Experts of a small language model: 32 SwiGLU neurons an expert.
Below are experts of layer 2 (counted from 0) of a mixture-of-experts language model. Rows are named router (the router's row for the expert) and show model dimensions 0-159. Each number is 50 + 10 x the weight over its row's rms, rounded and kept within 0 to 99.
After each expert's rows: a language model's description of what the expert responds to. This comes from a sample of Wikipedia text that the model never trained on.

# expert 63
router:57 39 54 52 56 37 41 36 61 67 42 74 55 45 47 54 56 39 44 55 40 59 41 49 35 53 39 61 52 65 59 52 47 62 65 49 60 55 45 51 61 62 68 46 58 25 53 51 46 48 49 46 46 40 46 47 39 44 68 43 38 41 44 63 62 49 49 50 70 43 42 55 41 64 41 49 34 57 56 42 72 55 48 45 55 45 55 61 51 35 62 39 52 35 47 48 44 33 45 39 50 41 48 45 32 25 43 57 57 39 38 49 61 44 37 47 35 61 47 32 51 31 39 58 62 38 62 50 59 55 52 49 45 43 57 46 33 49 56 43 36 43 49 66 31 42 51 54 58 42 48 52 45 51 44 57 51 56 68 41
What it handles: Opening letter clusters of personal names and surnames, often after a hyphen or line start, such as Sch-, Bh-, Raj-, -P-, Kw-.

# expert 16
router:56 41 50 61 53 42 35 38 50 62 43 68 41 30 40 55 61 68 50 66 37 50 47 44 46 44 44 50 54 60 37 48 59 61 58 59 37 36 46 46 47 54 63 40 55 36 61 71 52 49 50 46 44 42 57 38 52 57 55 58 54 36 48 62 59 65 54 53 62 63 32 52 28 66 36 56 34 42 48 63 69 47 57 64 49 62 57 46 48 48 59 39 61 27 59 53 50 37 53 41 51 48 49 44 57 50 58 67 57 68 45 57 52 33 30 35 35 51 30 33 38 43 68 43 54 47 50 56 51 40 49 46 45 48 50 52 40 50 40 47 54 49 55 62 52 60 47 44 36 47 33 37 64 65 45 59 55 54 60 47
What it handles: Inner or final word pieces of short syllables in rare names, species and place names, like -arp-, -sk, -ank, -rik, plus place and rock.

# expert 31
router:68 36 63 45 56 58 58 41 43 51 53 50 20 31 38 40 50 49 27 38 42 54 40 43 42 39 40 62 54 62 43 51 50 59 59 56 55 58 45 46 64 71 65 46 50 47 42 55 55 53 43 36 30 48 59 59 57 52 53 62 66 58 52 56 56 53 67 49 73 35 31 57 34 62 42 56 39 64 45 54 61 52 57 55 58 81 49 60 56 52 63 60 36 37 46 38 51 43 36 59 70 47 55 45 48 54 59 62 68 55 42 64 49 37 47 50 45 49 46 43 40 50 51 37 54 45 56 46 65 56 49 62 53 53 45 54 36 53 56 54 32 51 53 62 44 56 49 41 35 45 45 58 75 58 47 48 56 64 54 46
What it handles: Sentence-initial words and common auxiliaries such as The, In, He, It, was, is, has, including name pieces like He-brus.

# expert 7
router:59 63 48 61 58 44 53 35 51 53 60 70 40 31 41 54 48 54 51 49 42 46 43 44 60 48 45 49 64 69 54 48 52 49 61 55 53 44 48 36 54 47 47 37 46 31 24 70 42 55 33 42 51 32 49 35 45 58 53 44 49 42 44 71 65 46 61 53 49 34 27 48 33 74 44 50 21 57 51 54 53 57 46 57 54 67 61 56 58 52 47 50 59 42 53 47 43 27 47 52 49 37 56 55 40 54 49 44 75 67 38 63 57 50 50 59 30 61 44 41 30 49 58 44 57 56 48 58 64 49 47 50 41 43 57 55 43 47 65 42 37 35 46 59 42 56 46 43 42 51 44 51 59 79 47 59 64 47 57 47
What it handles: Number words, ordinals and common adjectives after the, a or possessives, such as two, first, several, main, new.

# expert 54
router:61 43 49 65 63 51 33 46 49 50 41 47 29 28 41 51 51 47 54 47 29 56 51 54 51 53 39 62 56 80 55 52 50 54 64 58 73 51 41 53 63 55 60 30 61 27 43 69 59 54 45 45 53 57 67 37 45 56 53 56 58 49 49 56 51 54 65 45 56 42 44 58 45 59 59 55 37 46 51 70 55 51 46 53 61 54 56 58 53 50 55 45 49 23 51 47 41 41 44 53 49 41 54 40 31 43 34 58 63 59 36 52 65 37 39 41 39 39 46 46 44 44 66 52 53 52 51 40 66 55 51 58 53 37 45 47 28 54 50 48 36 43 49 57 42 57 35 52 35 51 46 60 60 55 51 71 59 59 71 44
What it handles: Single digits inside years, large figures, identifiers and coordinates, plus degree signs, e.g. 1865, 2020, 53°32′N.

# expert 34
router:47 39 50 46 53 48 38 38 36 59 50 45 34 43 55 58 47 62 48 44 35 61 48 59 62 32 47 58 54 82 64 43 58 51 53 58 50 57 38 47 51 67 50 51 52 45 44 56 53 48 57 36 42 50 54 47 57 46 53 58 60 45 57 53 56 48 59 42 72 36 45 59 26 59 46 56 21 45 46 62 58 53 45 50 52 54 73 50 63 54 59 44 51 45 68 36 61 30 42 53 49 51 56 30 50 47 49 61 61 51 34 46 63 48 33 46 36 63 48 32 54 50 58 43 37 34 59 55 66 51 51 47 43 37 50 55 25 42 52 46 45 49 52 60 44 53 37 46 36 42 36 47 70 57 47 64 74 46 49 54
What it handles: Table row endings and starts in Markdown tables, the pipe-newline, leading pipe and |---|---| separator lines in sports and census tables.

# expert 25
router:49 49 65 45 42 49 45 24 43 39 44 63 57 40 46 42 48 49 49 59 39 54 32 44 57 41 45 56 47 68 43 47 52 61 69 51 60 51 46 59 56 53 54 44 49 35 58 59 41 53 39 37 36 42 59 44 46 58 52 54 51 45 50 56 57 43 46 44 57 48 35 58 41 49 38 56 38 51 67 57 56 48 44 62 74 66 74 42 49 53 61 37 49 40 54 52 59 36 46 58 61 27 67 38 45 53 57 58 60 54 31 52 70 56 46 35 46 64 29 38 57 52 56 52 34 51 40 57 70 45 51 66 49 38 61 44 36 42 60 38 42 43 52 71 35 44 35 45 50 43 43 47 52 57 49 67 58 46 62 57
What it handles: Capitalized words in competition, party and institution names, such as National, Cup, Olympic, Democratic, Championship, plus coordinate ″N and ″W.

# expert 51
router:57 52 64 51 49 44 42 45 43 67 43 58 22 53 48 63 41 48 50 53 42 56 40 50 55 44 41 50 66 61 43 53 52 61 66 58 45 51 39 44 65 58 55 50 51 48 43 65 58 49 43 60 39 49 61 55 51 52 61 53 54 50 41 47 62 60 59 56 60 35 32 68 34 52 63 53 40 54 55 58 71 55 49 66 63 58 57 51 49 49 51 59 60 50 40 55 31 48 49 64 69 40 65 53 51 46 43 64 59 71 44 49 66 44 42 35 46 53 55 44 26 52 60 43 64 36 66 54 60 48 42 40 51 41 53 50 33 40 59 49 47 44 52 61 53 68 40 41 13 49 36 56 54 50 53 56 63 46 48 38
What it handles: Pipe separators between cells in Markdown-style tables of scores, election results and schedules, usually after a number or closing parenthesis.

# expert 22
router:73 44 46 47 49 51 37 40 55 56 55 51 30 29 49 44 40 53 54 35 38 45 54 45 71 43 46 50 56 58 51 51 43 54 61 63 50 58 46 51 50 55 83 38 47 48 42 69 64 45 50 33 42 43 64 54 46 51 60 51 51 49 52 46 48 45 68 55 51 39 29 59 45 56 60 56 46 52 67 63 60 54 33 49 68 55 57 42 44 61 63 50 58 38 59 59 39 37 51 61 65 42 81 42 43 46 47 49 46 47 41 63 67 51 43 48 38 47 43 40 33 59 57 38 47 49 62 44 62 43 46 59 53 39 41 49 37 39 56 38 44 33 37 53 36 52 44 42 37 43 54 47 53 67 42 58 56 50 61 35
What it handles: Quantity words before nouns such as more, some, many, several, other, and the space token before numbers and years in tables.

# expert 42
router:39 50 40 47 57 39 24 42 44 48 51 64 35 39 44 55 52 37 55 41 47 59 45 49 55 50 28 53 53 69 46 50 65 64 56 58 51 49 46 42 55 54 50 30 47 43 38 56 46 56 38 49 43 32 63 24 43 47 37 57 59 37 43 62 55 46 70 53 64 26 28 52 31 59 58 52 41 47 47 57 51 50 41 53 45 62 59 56 66 60 42 50 45 41 49 47 49 37 40 47 53 55 51 49 32 57 49 42 73 62 37 54 67 58 47 62 45 64 48 39 42 57 56 42 47 52 52 50 70 44 45 58 46 50 52 52 42 52 61 52 47 44 48 61 46 48 51 53 38 66 52 58 75 64 66 70 56 58 58 44
What it handles: Capitalised or plain nouns for years, wars, oceans and regions after "the", e.g. New Year, World War, Atlantic, capital, season.

# expert 18
router:63 51 42 45 57 48 32 37 41 56 52 50 45 43 49 55 41 40 38 47 35 56 32 48 55 54 57 54 57 70 35 64 54 54 54 47 54 47 48 59 56 65 57 36 49 41 47 59 52 57 57 43 47 56 70 54 47 43 68 47 48 50 46 61 53 48 61 48 67 47 44 45 53 54 45 62 34 46 50 56 60 63 60 66 67 55 60 41 71 47 38 52 55 49 57 57 48 50 54 62 69 37 56 47 40 48 55 46 50 69 49 59 70 37 46 37 33 58 58 30 53 35 54 43 60 43 46 49 69 38 50 51 50 52 43 49 39 42 70 48 25 44 45 66 44 61 56 44 46 62 45 45 54 67 49 58 71 49 53 49
What it handles: Commas in running text, lists and dates, plus semicolons and "born" inside biographical parentheses, e.g. June 8, 2019, painter (born 1821).

# expert 8
router:61 46 50 62 49 55 43 31 43 62 47 53 34 32 51 48 46 60 45 38 46 50 50 59 57 44 45 47 65 64 49 56 59 56 51 55 44 59 47 46 57 62 59 38 54 43 50 66 47 50 33 36 39 32 64 45 40 42 46 67 41 51 68 52 53 46 57 67 61 35 25 65 29 56 50 46 29 65 51 56 47 69 52 56 58 55 56 67 49 41 55 57 50 44 53 62 42 38 39 61 63 39 65 47 46 58 55 46 52 55 51 62 54 42 45 52 38 53 40 24 29 58 70 47 50 53 61 45 50 50 41 43 56 38 56 65 38 52 65 51 39 46 42 41 30 50 43 63 39 60 40 46 60 65 54 61 62 67 51 48
What it handles: First words of compound place names, such as New, South, North, Western, and the following York; also word-final pieces like -land.

# expert 58
router:79 36 34 42 49 58 33 34 57 65 49 45 43 51 51 57 45 43 34 46 37 65 55 52 37 62 44 66 48 63 54 60 31 51 64 44 44 38 56 42 49 61 53 43 42 39 36 65 53 45 48 55 39 31 55 49 55 48 52 50 48 59 37 64 67 54 73 49 70 37 40 56 45 54 42 66 44 45 72 41 53 59 52 46 70 53 53 52 40 43 58 43 60 45 59 51 54 42 40 49 50 55 60 58 44 54 33 64 59 63 46 59 52 34 32 41 40 61 50 41 52 40 56 50 51 38 46 48 71 50 57 39 55 47 55 43 44 41 45 53 46 57 47 48 50 51 52 26 35 53 45 48 52 48 46 46 51 44 53 22
What it handles: Section heading markers == and ===, single lowercase word-initial letters (t-entacles, s-ash, b-its), and spaces before numbers.

# expert 37
router:63 43 35 57 53 38 43 34 45 47 33 56 53 49 34 53 48 48 36 55 35 48 44 49 59 52 39 56 71 68 55 53 40 63 72 58 47 49 37 52 54 66 53 40 50 47 27 55 42 30 45 44 42 41 57 53 44 54 51 49 54 53 57 39 59 51 62 53 50 51 32 68 40 58 51 60 34 51 64 60 53 61 42 62 61 57 55 58 67 42 47 49 43 44 51 48 52 35 45 59 62 40 72 45 40 51 39 48 47 51 41 58 56 34 48 49 43 51 33 42 49 58 62 44 53 46 52 48 69 45 62 34 42 36 29 50 33 55 50 33 46 41 67 56 38 52 54 49 36 48 46 46 47 70 48 61 74 68 63 45
What it handles: Digits inside years and numbers such as 2-0-15, plus place-name pieces like Angeles, -ford, St., Melbourne, and table punctuation.

# expert 62
router:59 53 55 39 63 40 59 39 40 57 55 73 47 43 48 45 54 37 31 47 27 57 56 48 69 56 35 51 46 76 45 46 48 50 43 53 52 51 59 46 57 46 63 33 59 47 42 60 51 39 52 39 46 43 47 50 54 50 54 54 53 39 47 72 53 57 58 65 56 25 29 49 50 49 41 56 35 48 61 43 58 54 48 60 71 45 44 69 48 54 56 47 57 60 50 42 46 41 40 68 48 54 56 44 27 57 38 59 59 38 45 42 57 53 26 55 34 54 50 38 38 55 68 63 39 47 52 38 68 43 48 58 54 53 40 63 48 55 59 41 45 37 48 62 35 41 45 48 35 38 52 51 71 66 56 52 56 43 66 42
What it handles: Short pieces after an initial letter, such as c in c. dates or F-ons in Fonseca, plus +, −, &, and hyphens in vote tables and chemistry.

# expert 27
router:42 47 61 40 54 30 47 31 47 62 41 48 40 42 48 51 53 59 47 41 27 58 42 25 63 55 50 61 50 64 51 47 45 54 53 68 65 46 63 51 56 60 62 45 42 40 48 53 50 52 54 45 49 53 66 37 49 44 50 54 47 50 52 40 56 38 58 53 51 39 41 46 42 54 36 64 49 51 61 66 47 55 58 62 67 59 48 55 53 54 56 43 69 30 52 37 48 23 38 51 66 47 56 47 58 45 52 51 66 52 31 63 55 51 23 53 44 55 46 44 48 45 50 39 54 45 59 48 68 38 48 51 43 61 48 63 47 54 64 49 39 43 39 53 34 59 53 57 35 46 41 54 70 68 34 52 67 75 62 48
What it handles: Conjunctions, relative pronouns and prepositions opening a clause after a comma or verb, such as who, from, after, when, while, until.

# expert 32
router:46 31 59 46 71 38 43 45 53 69 49 58 46 43 50 50 51 43 36 49 41 73 42 34 53 56 38 66 53 69 58 47 52 62 66 49 58 61 44 51 67 62 66 43 56 56 56 50 35 51 49 29 48 28 73 42 68 57 62 66 34 47 57 35 52 37 77 51 64 41 40 55 36 71 52 52 46 44 56 50 73 52 61 52 65 45 46 46 57 48 53 57 56 50 56 59 57 35 41 54 54 28 60 49 32 53 40 57 56 57 42 53 56 46 34 47 42 63 42 42 40 49 65 32 56 35 55 48 57 40 51 44 61 30 50 51 33 51 71 49 41 33 50 49 25 70 45 42 29 49 40 63 63 54 50 62 56 64 66 50
What it handles: Names of countries, states and cities, often in lists or table cells, such as Switzerland, England, California, London, York.

# expert 55
router:55 47 53 44 50 54 37 45 38 63 39 46 44 39 38 59 52 45 41 40 48 56 33 53 52 47 41 47 72 64 47 47 40 64 66 53 46 58 36 47 46 59 66 44 51 44 41 72 63 54 37 30 50 53 51 56 40 39 48 36 66 58 41 51 63 53 55 51 61 43 30 44 52 48 37 61 18 51 56 52 49 45 56 47 63 66 53 63 51 42 60 49 53 41 52 35 59 36 43 54 60 54 49 45 41 46 37 58 72 63 44 60 47 55 29 56 48 58 57 41 41 40 55 47 65 46 49 50 64 50 34 51 51 35 55 37 38 44 51 56 36 37 48 69 45 46 61 49 49 58 49 55 51 70 56 60 71 56 60 35
What it handles: Final periods, closing quotes, parentheses and paragraph breaks ending sentences or paragraphs, often before section headings.

# expert 10
router:51 37 64 64 54 53 36 45 59 59 56 58 41 34 50 52 52 51 47 38 45 53 56 36 82 54 47 44 47 60 46 35 53 58 62 68 55 56 45 40 57 50 62 45 57 38 46 60 59 52 59 42 41 48 54 59 37 56 64 50 51 42 62 55 62 43 59 52 56 48 32 54 36 59 51 42 49 57 61 61 71 66 61 62 71 47 52 35 47 48 59 48 64 45 56 42 44 33 50 51 59 47 56 51 54 52 36 59 59 52 56 45 48 47 33 53 48 44 57 41 51 32 63 45 57 44 48 53 62 46 39 46 40 39 35 41 40 67 49 46 39 54 46 56 29 71 53 50 41 55 34 31 56 47 37 67 59 56 62 47
What it handles: Short everyday words used as nouns or verbs in expository prose, such as change, break, back, set, end, plus slashes.

# expert 50
router:54 53 42 51 53 53 31 33 59 58 50 57 41 43 57 46 38 39 59 51 41 59 45 40 58 57 38 51 43 64 51 61 32 51 60 75 60 56 42 55 58 66 44 33 53 36 53 51 43 59 61 50 34 37 46 47 58 42 50 52 59 50 49 49 68 55 68 54 70 50 28 56 31 47 43 53 47 47 57 69 45 65 42 58 61 64 58 48 63 40 52 38 59 48 48 57 56 41 42 58 72 43 54 47 41 46 47 46 66 56 46 58 59 41 48 35 25 58 46 38 49 48 44 41 67 40 63 41 63 39 51 62 43 44 45 38 21 54 57 48 44 36 50 67 37 67 61 39 42 54 37 48 62 54 57 66 72 56 55 41
What it handles: En dashes in number ranges such as 1969–1983, ages 87–88 and scores 26–15, plus month names in dates like May, April.

# expert 53
router:66 43 50 33 53 41 45 41 52 59 56 59 45 42 37 58 52 53 56 54 39 61 42 43 53 35 31 63 55 59 45 56 53 54 45 58 51 61 43 46 47 49 63 36 56 35 33 62 57 53 54 50 35 45 67 41 35 52 53 50 52 53 36 54 58 44 62 40 54 36 53 56 38 63 44 59 36 43 56 53 65 71 54 55 69 67 53 48 64 30 39 37 58 31 51 53 55 41 60 59 54 50 51 38 30 38 36 46 64 50 39 57 58 49 44 35 34 58 62 42 64 45 68 44 47 46 54 45 50 54 51 63 44 50 62 39 43 48 44 41 29 27 57 60 38 49 66 42 42 44 43 58 62 55 37 49 55 47 62 63
What it handles: Opening pieces of longer words, mostly verbs, like det in detained or detected, st, dis, res, ab, att.

# expert 17
router:53 47 56 47 54 55 50 31 46 71 52 51 34 33 42 54 53 45 42 42 47 62 43 38 63 52 40 60 50 57 45 61 47 61 70 60 52 48 44 39 52 63 45 45 50 24 42 61 46 41 48 23 36 32 55 50 50 54 61 70 46 59 38 67 70 52 58 53 58 29 37 67 24 58 46 55 39 47 66 58 50 54 45 59 61 47 55 42 53 53 59 49 48 44 51 53 43 31 37 51 75 38 61 50 50 46 38 54 55 47 37 60 54 37 51 44 29 36 52 44 49 36 55 52 49 57 58 47 61 45 51 44 54 60 51 43 10 35 65 61 46 45 51 61 44 59 50 44 45 47 49 50 59 62 43 53 55 57 65 46
What it handles: Hyphens, en and em dashes opening list items after a line break, as in cast lists, infobox fields and taxonomy lines.

# expert 45
router:45 46 33 37 53 51 34 39 38 59 45 73 39 29 64 49 46 44 48 45 29 55 50 45 64 50 45 52 47 64 31 50 48 55 54 50 53 48 36 40 55 43 66 30 52 30 35 48 51 41 39 51 41 36 55 43 42 46 73 61 62 52 49 69 52 66 63 61 62 37 47 50 31 54 53 52 32 46 40 80 71 59 58 56 69 53 60 54 62 47 39 46 54 35 56 46 29 44 51 51 69 54 66 41 48 54 47 61 69 61 28 65 49 57 47 58 49 48 46 43 37 55 48 48 45 57 53 43 62 45 28 43 61 54 62 50 34 50 54 54 41 54 58 60 48 56 33 51 46 43 31 42 50 53 41 47 58 52 51 43
What it handles: Words and opening pieces of place and road names, and compass directions, such as High, River, Road, north, Ar-, Valley, Brook.

# expert 44
router:55 32 70 39 60 58 40 26 42 66 47 47 34 45 49 60 38 45 38 53 42 54 39 41 59 52 37 61 54 70 51 52 60 60 55 52 61 59 49 52 51 55 64 38 50 41 40 59 49 40 56 50 46 43 57 56 48 46 50 51 50 54 50 46 78 36 74 46 52 34 41 45 38 50 33 55 31 54 66 64 56 54 46 44 62 55 43 59 58 55 57 35 49 34 55 57 41 48 36 50 63 46 79 57 38 47 46 51 55 55 43 62 55 50 45 52 34 56 62 44 39 46 53 24 48 42 66 33 58 54 45 51 46 57 51 36 37 44 68 49 44 34 55 59 23 55 52 39 47 44 40 42 48 50 46 56 75 48 72 39
What it handles: Opening quotation marks after "said:" or "stated:", blank table cells or spaces before numbers, and the piece Rec- in Recurring and Reconguista.

# expert 0
router:46 31 52 46 44 31 42 55 49 66 36 55 32 42 54 46 53 38 39 70 41 58 50 38 56 36 48 60 49 63 51 46 60 47 62 49 47 43 46 40 52 65 48 45 47 48 41 63 53 40 53 30 37 42 59 47 63 42 55 66 52 48 50 62 61 52 64 74 59 46 21 54 47 62 46 57 35 57 62 55 65 55 56 47 59 43 44 61 57 49 56 54 47 48 47 57 52 35 35 53 47 52 65 31 50 45 56 51 66 50 32 52 80 50 35 50 40 48 48 42 47 29 50 39 48 33 48 44 74 56 47 47 49 40 37 41 21 44 50 38 51 22 51 74 38 64 61 38 38 48 43 47 58 52 63 65 51 63 56 47
What it handles: Pipe characters opening table rows and capital-letter word starts at line beginnings, e.g. the | starting a row, Car, San, Par.

# expert 40
router:47 39 41 58 60 31 50 29 44 61 49 52 29 46 46 43 49 42 39 49 40 49 45 54 52 47 54 63 55 57 55 41 64 67 62 49 46 62 26 38 56 61 57 39 51 44 48 56 43 48 50 42 49 50 48 34 53 40 51 56 64 50 54 53 52 48 65 58 64 42 27 65 43 59 45 48 27 60 55 68 58 45 54 63 53 69 62 56 51 54 61 58 56 30 49 38 51 29 31 46 44 52 54 56 40 49 51 43 62 48 36 56 80 52 45 44 43 69 33 28 38 54 46 46 59 64 50 47 69 50 48 43 51 43 54 41 41 52 74 48 44 46 43 67 36 54 42 31 35 45 49 52 59 55 44 62 69 58 61 49
What it handles: Abstract or collective nouns right after the or a possessive, such as names, forces, rights, Party, role, footage.

# expert 41
router:62 41 56 44 66 51 40 32 60 52 49 50 21 14 49 54 34 44 52 59 39 53 41 54 47 54 38 67 52 52 52 49 52 52 61 40 54 52 36 50 58 67 51 44 49 22 43 45 42 51 39 40 50 43 68 37 38 52 66 58 51 39 48 64 58 40 72 63 71 52 47 50 39 45 44 52 40 37 50 50 55 53 42 66 58 63 45 46 60 50 59 48 46 34 58 47 48 45 46 42 57 54 53 36 26 39 38 57 51 45 40 49 54 31 36 37 29 55 58 29 37 44 66 42 34 44 61 49 63 51 46 45 35 43 47 50 39 47 52 49 32 54 58 51 44 51 59 51 40 36 44 44 55 53 59 64 75 60 65 40
What it handles: The digit 2 almost anywhere in numbers, especially starting years like 2016 and 2020, and in Part 2 or seasons 2–3.

# expert 43
router:52 46 45 45 60 63 42 33 43 71 51 65 38 31 43 52 57 60 41 51 36 59 49 44 51 48 42 46 74 70 36 50 41 54 63 56 65 42 41 53 54 52 60 40 40 47 40 66 55 48 41 40 37 40 61 50 61 45 44 50 50 45 48 59 67 61 60 63 66 46 49 47 38 48 45 72 36 45 55 65 49 46 49 43 74 63 69 47 62 57 71 56 47 54 75 38 65 42 46 56 67 50 50 47 41 46 40 62 58 61 44 56 45 42 41 23 39 57 53 38 51 53 60 42 45 33 54 31 68 50 45 60 41 45 53 50 34 43 54 51 47 39 55 66 48 57 41 30 49 53 52 46 59 75 44 52 62 50 59 48
What it handles: Periods ending sentences or abbreviations like No., Geo., S. P., plus school, football and college nouns.

# expert 60
router:55 49 63 43 60 54 54 29 57 60 45 47 47 49 39 63 40 48 43 59 25 68 33 63 61 42 39 43 62 64 44 43 59 48 49 52 55 53 38 35 59 42 54 54 49 27 38 55 56 44 45 38 44 33 53 51 39 39 51 39 53 44 50 57 51 56 59 43 51 45 32 64 37 61 38 40 36 48 54 58 55 65 51 56 53 60 60 58 58 54 41 39 43 47 50 52 42 41 50 52 39 43 58 34 39 53 47 53 56 46 49 75 58 48 28 54 49 58 59 44 35 48 47 47 61 49 47 40 78 40 51 57 41 45 52 51 42 48 53 60 49 31 65 62 45 60 48 27 54 43 40 52 67 61 68 68 58 53 62 51
What it handles: Inner or final word pieces such as al, re, il, ric, é in anatomy terms and names, e.g. dorsal, Pascal, Nadal.

# expert 4
router:64 50 38 60 52 56 46 44 49 65 55 48 37 34 52 42 56 50 47 65 33 51 53 45 57 51 37 53 44 53 54 52 54 61 62 65 49 53 62 42 58 61 49 45 51 32 58 64 50 47 47 40 55 43 46 50 50 53 61 39 51 48 50 55 48 51 62 51 47 40 37 60 48 68 47 54 61 50 75 46 62 64 44 60 56 50 66 52 46 47 44 61 63 25 61 42 55 37 45 64 56 45 48 44 47 58 49 44 58 53 37 61 59 53 49 31 42 64 54 28 61 47 41 47 48 56 45 51 57 53 40 45 56 32 59 58 33 48 68 61 45 54 52 57 46 44 54 52 46 49 48 50 45 67 41 64 60 62 67 38
What it handles: Word-final suffix pieces like -ate, -or, -ory, -ine, -ates (contribut-or, integr-ate, deleg-ates), plus % signs in tables and words like children.

# expert 1
router:59 47 50 55 47 45 31 36 43 73 55 51 44 58 54 59 55 59 54 44 35 73 41 49 61 44 40 66 60 62 44 54 29 57 47 51 50 65 32 52 55 65 56 34 38 38 38 64 61 63 40 28 37 53 63 45 40 50 55 50 59 49 49 49 61 49 49 57 64 30 33 52 29 60 44 54 35 48 56 69 51 48 60 58 51 54 42 59 64 54 54 50 61 52 64 68 51 43 53 56 54 49 54 33 49 51 35 58 54 46 27 56 56 39 41 47 26 53 50 29 53 31 69 46 49 48 67 38 64 43 48 49 52 52 38 47 37 39 56 59 37 44 45 63 39 57 46 37 46 31 48 52 68 58 47 50 54 54 55 36
What it handles: Short word-internal pieces inside proper names and rare words, often after Ch, Qu or Pe, as in Qu-in-cy, Pe-ot-one, ri-ot.

# expert 12
router:53 54 57 49 54 43 42 48 45 57 46 70 56 48 43 50 55 62 41 51 39 53 49 41 54 46 55 65 65 69 47 57 48 44 67 58 48 42 31 49 54 49 61 31 60 39 38 59 38 47 36 33 39 52 66 49 45 42 59 49 49 63 50 60 64 50 59 59 56 45 49 52 45 66 49 46 25 39 54 68 62 59 51 60 69 51 62 59 53 56 49 38 57 38 56 47 52 45 41 56 64 44 58 56 49 45 41 53 59 41 49 63 76 40 41 45 43 47 51 35 52 55 73 32 54 43 52 58 55 39 38 55 46 48 60 50 29 36 69 54 31 49 45 60 41 59 40 48 38 31 32 44 59 63 43 68 45 54 51 36
What it handles: Equals signs opening article titles, and labels after line breaks in infoboxes, taxoboxes and succession boxes, e.g. Genus, Preceded, See.

# expert 57
router:61 43 55 48 53 57 33 45 50 57 33 55 39 43 35 45 50 49 38 32 27 55 44 41 74 45 40 62 52 77 43 66 50 56 60 43 61 61 48 52 61 59 44 35 52 32 44 58 51 47 50 35 48 44 49 38 50 46 55 59 57 64 49 51 60 56 64 52 50 29 35 47 23 54 50 39 39 53 58 57 60 45 53 69 68 55 38 73 61 52 57 50 52 41 70 39 78 41 39 63 57 47 58 69 38 47 40 61 50 61 48 71 56 62 37 44 51 56 48 42 35 45 62 53 53 39 62 46 47 65 49 54 60 31 42 55 35 60 53 50 37 49 53 61 48 55 45 46 43 47 42 41 67 62 39 65 56 51 71 48
What it handles: Single digits inside numbers, mostly the second or third digit of years after 1 or 19, such as 1979, 1932, 1892.

# expert 28
router:57 44 58 52 57 39 40 42 58 48 49 43 54 40 61 44 49 62 42 46 44 57 49 53 52 42 42 53 39 65 43 51 53 65 61 45 56 37 54 56 56 47 55 28 64 48 39 65 42 51 58 30 33 53 61 48 50 41 66 51 60 38 35 62 59 48 52 49 54 45 35 47 46 57 41 39 38 49 62 52 44 56 47 54 65 58 48 51 59 66 40 49 50 45 44 44 37 30 39 62 57 55 69 55 36 45 43 61 53 44 43 56 66 40 46 51 37 57 51 44 35 50 54 45 45 32 59 34 70 55 55 45 42 39 36 36 39 47 54 47 42 29 41 70 41 60 42 51 34 60 50 45 65 54 51 66 58 55 53 51
What it handles: Opening square brackets in tennis scores and IPA, percent and Ref headers in tables, and word pieces after initial D (Dorm-ition).

# expert 48
router:59 44 61 58 46 45 53 44 50 50 59 53 39 53 45 41 56 41 39 53 59 65 52 52 58 27 44 62 58 56 46 68 27 45 54 50 48 58 62 46 48 55 63 35 66 39 55 55 42 58 37 40 42 43 53 33 51 37 57 46 65 44 49 42 64 59 66 47 62 39 50 40 49 51 42 52 47 37 63 52 43 36 44 49 74 61 53 54 46 46 57 40 63 48 39 35 53 31 42 41 72 41 62 48 51 47 43 51 53 59 26 51 54 46 45 51 44 54 52 39 48 41 57 49 69 36 49 38 69 47 49 55 68 37 58 52 38 53 57 39 32 57 60 74 32 62 40 50 54 42 42 46 69 60 52 43 47 53 75 57
What it handles: Short inner pieces like u, x, am, um and Romance particles del, la, al in foreign or Latin words, e.g. Fra-u, abus-u.

# expert 2
router:57 48 60 40 62 42 48 37 45 63 47 61 43 38 47 53 46 44 44 48 37 47 30 43 49 62 42 70 58 60 50 44 64 59 69 65 53 51 49 55 64 51 61 35 49 34 34 57 47 55 53 31 60 45 59 46 50 60 61 46 38 56 51 45 57 38 59 44 49 37 34 44 37 59 34 58 44 61 56 58 61 58 47 55 66 64 44 43 37 48 56 42 72 31 54 48 35 25 52 53 64 43 68 53 55 46 40 47 56 67 33 50 51 55 35 60 44 49 45 37 47 51 65 32 50 46 66 45 56 56 49 65 62 50 37 57 27 45 74 50 43 48 38 46 51 52 57 39 38 47 57 38 54 63 40 69 58 48 66 53
What it handles: Adverbs and quantifiers after is, was or a comma in prose, such as also, not, first, only, still, last.

# expert 14
router:59 40 57 52 50 39 33 41 48 54 50 43 40 36 66 52 47 51 45 58 38 59 55 43 42 43 48 61 35 75 54 49 56 60 50 60 39 42 44 41 47 51 57 34 55 46 50 64 46 61 53 46 44 31 53 34 58 45 75 49 54 48 35 55 43 59 58 37 49 36 41 47 40 66 47 47 44 48 54 70 57 45 45 55 67 65 52 49 40 43 61 40 64 29 47 38 54 35 41 54 47 44 63 50 51 30 48 67 61 55 28 43 68 46 34 53 42 53 52 40 70 51 63 32 60 47 50 36 59 55 58 44 48 47 59 47 47 56 57 59 35 39 63 59 36 54 45 39 36 62 46 44 63 51 41 47 64 39 54 52
What it handles: Word pieces inside or at the end of common words (l-augh, w-arri-ors, judg-ement) and abstract nouns or verbs like contract, deal, lack, not.

# expert 46
router:45 43 47 49 66 45 58 42 57 74 60 58 52 36 37 50 74 50 34 43 40 48 32 45 51 62 35 60 48 53 48 58 51 55 65 61 52 55 59 54 51 43 57 36 60 20 42 61 40 50 46 44 48 35 59 54 40 48 62 59 57 48 37 39 73 34 64 40 56 38 49 57 38 51 47 39 50 50 63 59 60 47 42 54 61 59 45 52 53 50 51 54 51 32 54 60 55 23 51 56 83 49 51 37 26 57 49 55 49 37 43 50 53 60 47 42 28 56 61 36 50 47 49 44 46 28 54 46 70 64 52 59 36 40 47 62 44 55 57 43 39 49 39 46 44 57 35 53 42 56 43 51 62 44 48 56 51 59 66 42
What it handles: Opening pieces of words split by the tokenizer, such as sp-, re-, co-, g-, sub-, pre- (sp-aced, Co-author, rec-urring).

# expert 3
router:48 32 50 48 71 59 55 34 49 68 52 57 25 43 53 40 56 47 38 57 31 61 42 42 52 52 42 49 57 62 47 55 55 64 57 54 49 37 44 30 59 61 58 41 65 38 44 55 65 48 53 47 50 45 66 52 60 59 57 66 50 60 54 48 48 63 63 65 57 38 32 59 43 49 51 34 41 41 50 67 50 54 43 50 58 52 63 47 55 38 62 26 51 45 70 42 50 41 35 60 66 56 65 52 54 63 51 53 70 62 52 39 57 39 45 50 40 56 38 42 50 45 67 37 66 43 58 47 73 52 33 46 49 57 39 38 37 44 55 40 40 49 46 57 24 61 62 36 49 37 43 48 42 58 57 51 59 54 64 42
What it handles: Common nouns after an article or possessive naming creative works, media or organizations, such as film, album, company, club, story.